Weights of a small mixture-of-experts language model, trained from scratch on English Wikipedia: 4 picks a token, a variant of SOAP for the experts.
Below are experts of layer 10 (counted from 0) of a mixture-of-experts language model. Rows are named router (the router's row for the expert), up (a neuron's input weights, with its number) and show model dimensions 0-127. Each number is 500 + 25 x the weight over its row's rms, rounded and kept within 0 to 999. Numbers have three digits each.
After each expert's rows: a language model's description of what the expert responds to. This comes from a sample of Wikipedia text that the model never trained on.

# expert 57
router:487455506496516487540492520506533460473499514522507585494475510548489540486489538533471523487534529476525512492515500503472510513511510490482489494503519476453513490473476488526461536497525468484509479506413467516463530519494523494517532542491500477525491487481496502477488464522510462494504512553499514475453517534503523488459485515497506480496490485536487472468509481503499530523465
up8:473466531477501541509481525489519516506489541497496449500469525507535486508498505432487505482532502521530497526481567540516478502489476468484489501487503525480497522509516474491516520512481499505476458532441480544465460525472500519511519497516528486495465570491536487474489494513496483515520474463508514466496451497484567500497470494458466483508503464523506527493501473508477502498505
Description: Pipe separators after a season, date or name cell in sports and career tables, plus years in ranges like 2018–2019.

# expert 14
router:520478526477552500518496511518539504502483514501480507498487484489468533516473545524496554485573538496531526489527533499526501508511483494475487479463500497458471518510495462508468496478544470476451500496501513461471517523473498448508537520486460501528510492481474528463540485478517484502481454509483506504488520495498475500438506536518481477508511522468460509478508537455493502532508
up0:491521528486547482494523525531537478509548476516463493492510481497518475559506478482489496471471488561511489492520521509538559506462499516530445491525474487490545504459463470470533471473547481525467520527491491525531494500507470487491510518519439491498492495495499506497509484503496500540507461509507513492480486482525477487487534528474477498476524472498502481521493551505471487488561
Description: The word-start piece st (police st-ation, st-one) and nouns or verbs about buildings, streets, ships and construction, such as built, located, building, Street.

# expert 30
router:542482522497468535518502527517540474490506495508484524529494466529512529478510548490470495517490490462551552483509540504487504534511479514460498478477536485493468484511488504505455493529510502507493498527481487500498537506450505452533521528484481507476480489511493512519514473531496467476446521530478491512503558531525497504517450526480512490439511512501496500488523541560495506552499
up0:485491531546469541488480494482503518532460490491438468489515509451515481550488477569469503506553514528478487513482487517485471499517478460473483502501510506497481512536495485515506448504511515474491497484568498496465520506540477470513497509508480519500496500514504497491462485484543496470520498513498523501546492482427515499499531515554499462533490525466478526478478484477500495495519
Description: Accented letters and word pieces inside French, Spanish, Portuguese or Vietnamese names and titles: Universit'é', Rodrig'ue'z, Gonzal'o'.

# expert 59
router:495481510492517498543489539553534491431478506537456502453483487511457524500500534501504518492518533483503539443540496481474493493469469515493490507503495494512487481484475509502512520473521492492495497537420503509489504519480530504521579525492503471489510511456508461480480492525530486471492508522495490472442503508479492497492498537438495487481494514525484506497484486487499510551487
up0:505518479519473491541505514517476524439466469519508481470450470494479499497509509540517474517500468495477489478521498505509493490460515477504503509451538528508506479491504515495495503470496474490511523521489485489464522478500552444506516556500503511433483487531511480466475466486502511481525522479485505480419486475468495504483537538497540506484530481499460504484475497474526539458520
Description: Single capital letters starting a word or abbreviation after a pipe, line break or parenthesis, such as (S in (SH, O in OT, S in São.

# expert 26
router:510440504502523499510486509509536488482458503539498541474475472505484555501562510498497526486510523452507538511483510532498538487484501514507533513465467491442475508545505505481489541470529502495450462519465472486500516505497506519502523558499458485485474477485468471503465498533497469506507473501489448491470520503464549501481462520483498505471506524472470489467504503522494515493500
up35:506477549518524495451556496486464517469519502507494529491507502515466470542507474504445474502515498465491509512464536511480552498495501493482512542497480524517496498506481508522498488490489529458487522510495541478456508527434529500476479493509502491496526463484489491479472518493496501496485430488515481520453490499525505433543505467492536547497497529540513470497475531519475507494496
Description: Syllable pieces of Chinese, Korean, Japanese and other foreign personal and place names, such as Zha-o, Hoshia-i, Đuk-ić, Jonath-an.

# expert 45
router:494464528503499539524488521526475447484474524488492535491443468552482527524480533492464491515502485507519517502512515508500551494469499503488519461458486469514462530454455503501490541473494537485491446534495487499493516527499487519519512500502465467477455451495497473461535486497516470499479500532484500512450543484489483505474478517526478455515482477508466512499500527512503547497495
up35:526501446480512517557493492477523540515499515501482569474491491523488531524508498494478522526505488483501478484496454510498488505533506505494515490514456544507546496542475495538472547459493503496501515494519487484487469501479551488492492506501510553504532532442487488470439494521440476450498487533503504487535519494526487499467470527499469484506503531491490476497520518514543470508488
Description: Word-initial stems before suffixes like -ent and -ence, such as subsequ(ent), fre(qu)ently, cont, rec, comm, m(iles).

# expert 20
router:526480512507485457551496520544529431498483497543476508479487513523475516476538548516500516462543554494506508477520519510473522502490468495513495475480507504516489519474475489518446485494522466513482493516446509514467500516497491480506519518482497506474471469487495488495470482518546452470519505529500526505440526525496503505460487522446507500503539524530471503462534515521513517535504
up0:500505537559461484495530521546519511498492500525531503538496558534487513474527502489518446502519484540477495490513529531494567492479446481486515495465470512492491539500487491498502459467494494525495484542425497453464515477475491524506477519491502485499505521489468479472504533510492505478501503479498508496479469516506503507496505520438514483523518520526461539506453523523473491493485
Description: Capital letters, digit pieces and codes inside acronyms, team and series names and table codes, such as RAF, F.C., WRC-2, U-22.

# expert 52
router:502474507461487523530478536490494453508530482493480541483483457515461521508479513514492504489507503501518522499512509474490459502489460515456521501470489502490501507465501461489466500484516458505522497533489477511495513480510515492546520530482432476488543438468464491479486446499533496512489425500517509472482546513479506488498465515501454470482495479498481551482527523490522536522501
up0:531480480475491548493497489525493502498487518459474529536491470510500465519518487495526505486512491514497501491454488498527472511440490548509454514497477493522492469537515523498489496499473465507475488491473505534511510493500505489526526474485437490459546531482499457508478505501514486549530487531500545524506542519522438533472496475524481562459501538505497489481473495464508485479461
Description: Second pieces of words beginning with a consonant cluster after a single capital letter, such as Br-ig-ade, C-ram-mond, Pat-r-ícia, Tr, Pr, Gr.

# expert 29
router:493465537471514499531495497546522487464526506508461539459473490568513509484526532473455514492508509457501536485526519502452511509467496500493499458508528489486501483512449506474469519484530476507503508544484453489510517508524521487532514521472521489464473470506478515519513458535498448465513457508482477475456542513490503510501488547501516501477522515485480549478504483497468513508496
up0:525455499522465494499548496449493505500486514471486469473507524497477515524530479477481508511513475512498434480486503463541555500528503490501464506515501481520549482512464463495493472474492495496493472470535498494527517498483497509493463455525522487493507494479526497511509503504560504518471487490507469452485519489509498510508502531493503435448496494536481500512514449510451461509564
Description: Byte pieces of non-ASCII characters in Thai, Cyrillic, Chinese, Greek and accented Latin text, like the pieces of я, Ł, Ç.

# expert 33
router:542501506488517528533475517531526438440485474527485509467505463560475510495511558540483523504507548483514522492542520499518532543509511507475491494498528475501459493477481468497472519493506495524475472495516523484486498497499495503529500542434461496501522480498484515520509462533520478486511476525474505496448528534491531498491458505455523503505508486479481528471535490515531504514484
up1:490563494503504558525501540494504471513509477472516471513522517468530540528517518517497523505487532513477474466523560518468501526452498514498503473492538497471469465505529507507479495486465506515508476514508496471517538453455500487480571479545529469504485453493477494486486500523519516512501507467488544480520488491507500543497565522480492506486497530507508507494458532505464499502488
Description: Closing parentheses after years or notes in lists and tables, as in (2012), (demo), plus final pieces of titles like R(ings), Yank(ees).

# expert 3
router:484479542508523492503471507513507490480477517514467528499436474510482549532514532528486493442487479494524517510518548516509501537499475506475518522470504427493475483490457484493520508499503509513514446526481473530474507509467527509527525512483526502461478493494481489499499485485511483514501449521470508475501515493516478522474490556479476434446505528484475506526501481531499526549491
up0:494507478497505516453501505516532542512515517470458515469475505535485540507503531503484517530555455501487483520498486534526491508475493487510530495505505428502490482517475475509497516516525512503496468502525465469510499506557509480555510513529549507445503494458478498506478524494495439508477465517501504496483465509513505475499513542476462477488546500468470510521543496535522475471539
Description: Opening pieces of Latinate words like pro, cont, ext, exp, rem, as in Pro(fessor), pro(tected), surv(ived); also line breaks ending table rows.

# expert 2
router:528495494484500545503491546541533487477532487528514525472483503521481504494522550485479535505547526479535540513541534485510511526501474490502506505498496455489451467515513495526469570489526476499482456514473528527447524480497533503519526515483495472494472495467468489504472505490594507483503516507496500486472509499462520491493497496479516505510480469489478471480505532462486521522508
up0:479482526530484482472492528460493483498484578509555511519509491555483493535518530485515527494500472449536529478489527523512483525466482460484556544459515445502453498518506465486470542494492516535528491490468514497476524472532498498527528491524513495461495499474537485528451496484506505517518466500515490486486484550493521505476492499497506491492500490469521491490538500514517525493526
Description: Opening or middle pieces of country, region and nationality names awaiting a suffix, such as Sw-itz-erland, Nether-lands, Que-ens-land, Swed, Brit-ain.

# expert 53
router:495435521522533487541469522516525491496514454544478535498486498512481520535511495518475547459500533473539509508516522525509513537488485492470481504440490499511515499470431486526451535469512499475498474536477488522488524513526548515488519500482482512508470491486498486519518491473512458520488500509486502487511499526495501487480491529462488463487519516490502517474515500498451551564463
up1:497488529533520480563501483557505552529532524492479528488522503525497504508510515487521503562468500504474539482517533527503529507498514508496495492494498490508500503537473475546497508510558507480494514554494544506501515460563503467503511483501507497543468492465501490497478498498480478532497500502521525539539500545514509517523521525475482478478480536488537537505552446489495500537495
Description: Adjectives, negations and prepositions in expository prose that shape meaning, such as not, such, same, without, public, of.

# expert 27
router:514452509487492479544435505511488486489504468508473510509465502502471510516501523483494548494506518472538504486538517479510527508520487544492475518463518445467467490488504458519488545459524483467450474502461484504472497528485538466511533528483449519505477510516490518499515500519512506499457492508498489489496520491496501444493472530465497479460554481502458532465488496492500512549486
up1:527516500491489449477518507528450513460460496442503481487499474485494534518495512469504493487473498513508510514545521488516508509525498526476532489461508455467495471497536417480495497474486498518486462477487465472507488524487546515494533526483483526434447513488523529492476518495560505511498521510554478520450512481515487450488504499505504504477507491505505490486479487495522520529483
Description: Narrative verbs and endings like -ed and -ing (made, became, took, announced), plus him and of after verbs.

# expert 56
router:506482527482503468531492519543534455475485526528457514485467528505449519488539557502487529469542516463501518458525519508479510549470449492500509486456541501470482502487513502524500510484495475522477517523464531480472501496496509474490533506478491492494496508496481486506511453461537463506465505507506517500463530518481512467466494501431513492506502537516444509478496520471513497514523
up0:500480464525459527481454484490490483540478535501504506511467488514481490497497504468502491496526531536496518487498501489484454489509509512502524555484507460490487524468540477501509496513514508523514480528521497541513473519502514472509502507535506556547495466488510534503553493480442479542489438469476482528510502502493525459496426483496496546468492523512482455502485499509494464465475
Description: Capital letters ending state, country and organization abbreviations, plus words like University, States, Army, such as NJ, MD., BLR, USA.

# expert 60
router:533433534507510509527496529557516444483501486512484572455482444532486540495484521520482524489502552463520516522533508511469476507492469502472509468478474460510487498480478473493481555499507481465493478511484474519511510506471484497499531543483483502491472514466478519518510502545531452480487480513493476497477501491488486506473452523505468470472500498495488508499505494492507536536507
up0:496499516496513490525510574469502489537488507543515529513478503482523479501520514507488510486478536481496500519543507494431489484446519509514461509513479444514508497538522517521525502516481534487489491498519465438474503516522516498473487464484509496481465491468496487431493481501513475496492541530510490521481502464491491489531464480496535476485514463516499458458508538496445521461495
Description: Letter pieces inside foreign personal, place or taxonomic author names in lists and tables: W'ij'esinha, Qu'in'tero, Yak'ov'lev.

# expert 43
router:481445515497504498516488502545564431500495486506488499464491477515463522500513510502494521512501471513522508516538534500522495512471501499484526475477503499475471517497489480479478515485503454477465489512509499517513496509491494484532513530506497494517471482471483505494451504481510491488447503528490502510496584516446502509520472547473486490439519480546475532471505462518456548535504
up0:512469537498471561521526495489496494463465496508499494462520476517463499503496508534523514479545493527535472528521535548532504498492492476503485517494503507504490495496462514486530515530477475484523514489493491547461490551455513527531484478553499532528481511461536469519456486457554497494469469510469518504486537498484516509518520533514490489507511482498474450494470447523502531484492
Description: Short pieces in the first half of a word, such as a in inaugural, in in reinforced, For, gu, ra, influ, laun.

# expert 21
router:506486545507504517536447535538523475429452473502494513503472494532485521507527516543476543508541503503525545494531519475524538553487490525439485474482507480476487502511454485537470524503558482512477497510485470504462503509515537499523504521492418535509478487509506505506524465494505496506501491507476507518487502492491493481477471507450524495500503514479494505494523497493508493526475
up0:458536556513493515521509514505505493499495527531519525483490489501486532530517514512504502515507514562466512510561490501490526474478483525501479527491448481500512483498479531518520491462498508478484493533495480504497541537529511518469509504532525536516531464507478497482501513503444531530478474487474512564484571450471478503522500562516482525535489513513505484502488536528518503497468
Description: Plural endings (-s, -es, -ers, -ies), -ly adverbs, and words like also, not, both, those, each, are, were.

# expert 8
router:518475508461533539526459504526527450472459529488462530461479486531442531487519529555471510432542507504518540506518523510518491516514496513486500514474502491523482449473485443528491524479512516464483471474472507497472479528488514512517517500491453479506498501470496522500503503472471491495511494518490469489478547513501514504455472511519490517444486460514498494490504518512518519528498
up0:488486472522486549498519486463521520482455483491511515480539470508507545488530537524529492494506483525496502501504541493482488505489488491514478527495496486511506485511495479465444532477482477499503460504481481524493452464537496488535526513511515501538500479460482546505505549483540523476504481492515461463507545491496538519446516471537515495481489508498461478533477513518526556562479
Description: Word-initial prefix pieces of longer words, such as re, pre, ex, inter, trans, co, comp, in re-mained, pre-valent, trans-ferred.

# expert 19
router:511449512501473472551485503508498509493505477489477517471473453520500499489497531502478529492529541499535502479517559460519483509528472535481511478472470493449478501496522484497480547466521475498470480525452456509467494549495550512532499506470479513494464511504480519465505480491517511505478492523466486459485500518506497443456478505509468477429518487473475493491493505473481486496490
up1:553510468497544503470470512505511532496511539547481505541491497503533509471501534460546498501489463484506487487508490499543536485470497478485488461503482503483487520480549492485471499544541482496470533501516495474539518493471521485507454503507504526506472498440515479529526510508503540481501497465505481454527487486500460512521462494503505502500480520517462512444533464451484483531462
Description: Verb stems for physical or social actions, often after to, such as go, help, attack, allow, kill, hitting, struck.

# expert 25
router:562475528500526497503481507503486473502532483536485537470486509502486503521528535498498511488524489446511540444521566503467506492494483518497520469496466477473479515495491512497491543488521487503501473529490509500474540512475525522478523548495472485493498476518509503521485456561497498514462464501440471500446496479484508499507489520490468475452514504458492491460540523485475517515468
up0:480494507496503490490489510514486494469526530487472531495517500464520468481517483484461525506515460474497473507483514497514512486515508523488484522477451439505452474514502506504525476489531484485486545444489481506465490502521508502495500515472518501519477487471488519528515466521474503532483464482507477468461506458488496505477484480441509494451485475527497500511475472525551561513593
Description: Middle syllables of non-English personal and place names, mostly South Asian, Arabic and Slavic, such as Raj, Mah, Kh, aj, ž, iy.

# expert 36
router:488479513512503467527468538498506471483488471530485546484459508523471513487524510504485522488510515506544512491518509482528481540519474511494534485448529472495482505508499481534498526464497447504478466491442462462512530508473518500525540524481481468466510479470472514497504504498538492511491515526507462473466530478491480449500469502477505461484545527550483506473523463489524502552470
up0:500512510486522508510479480548487498562465476486502500526505526525507490460536512505475467500506509491480481524500501500492480532494519532517489513465519501472481548513527496478516525534467499466480486467514501472450515514512478586507521495507520529480551466512480541496507479451493505510478494449468479475503522537508488535516476518488489531502568461523474497504451481483496498517484
Description: Prepositions in narrative biography, linking a verb or role noun to a following phrase: of, in, for, by, during, after.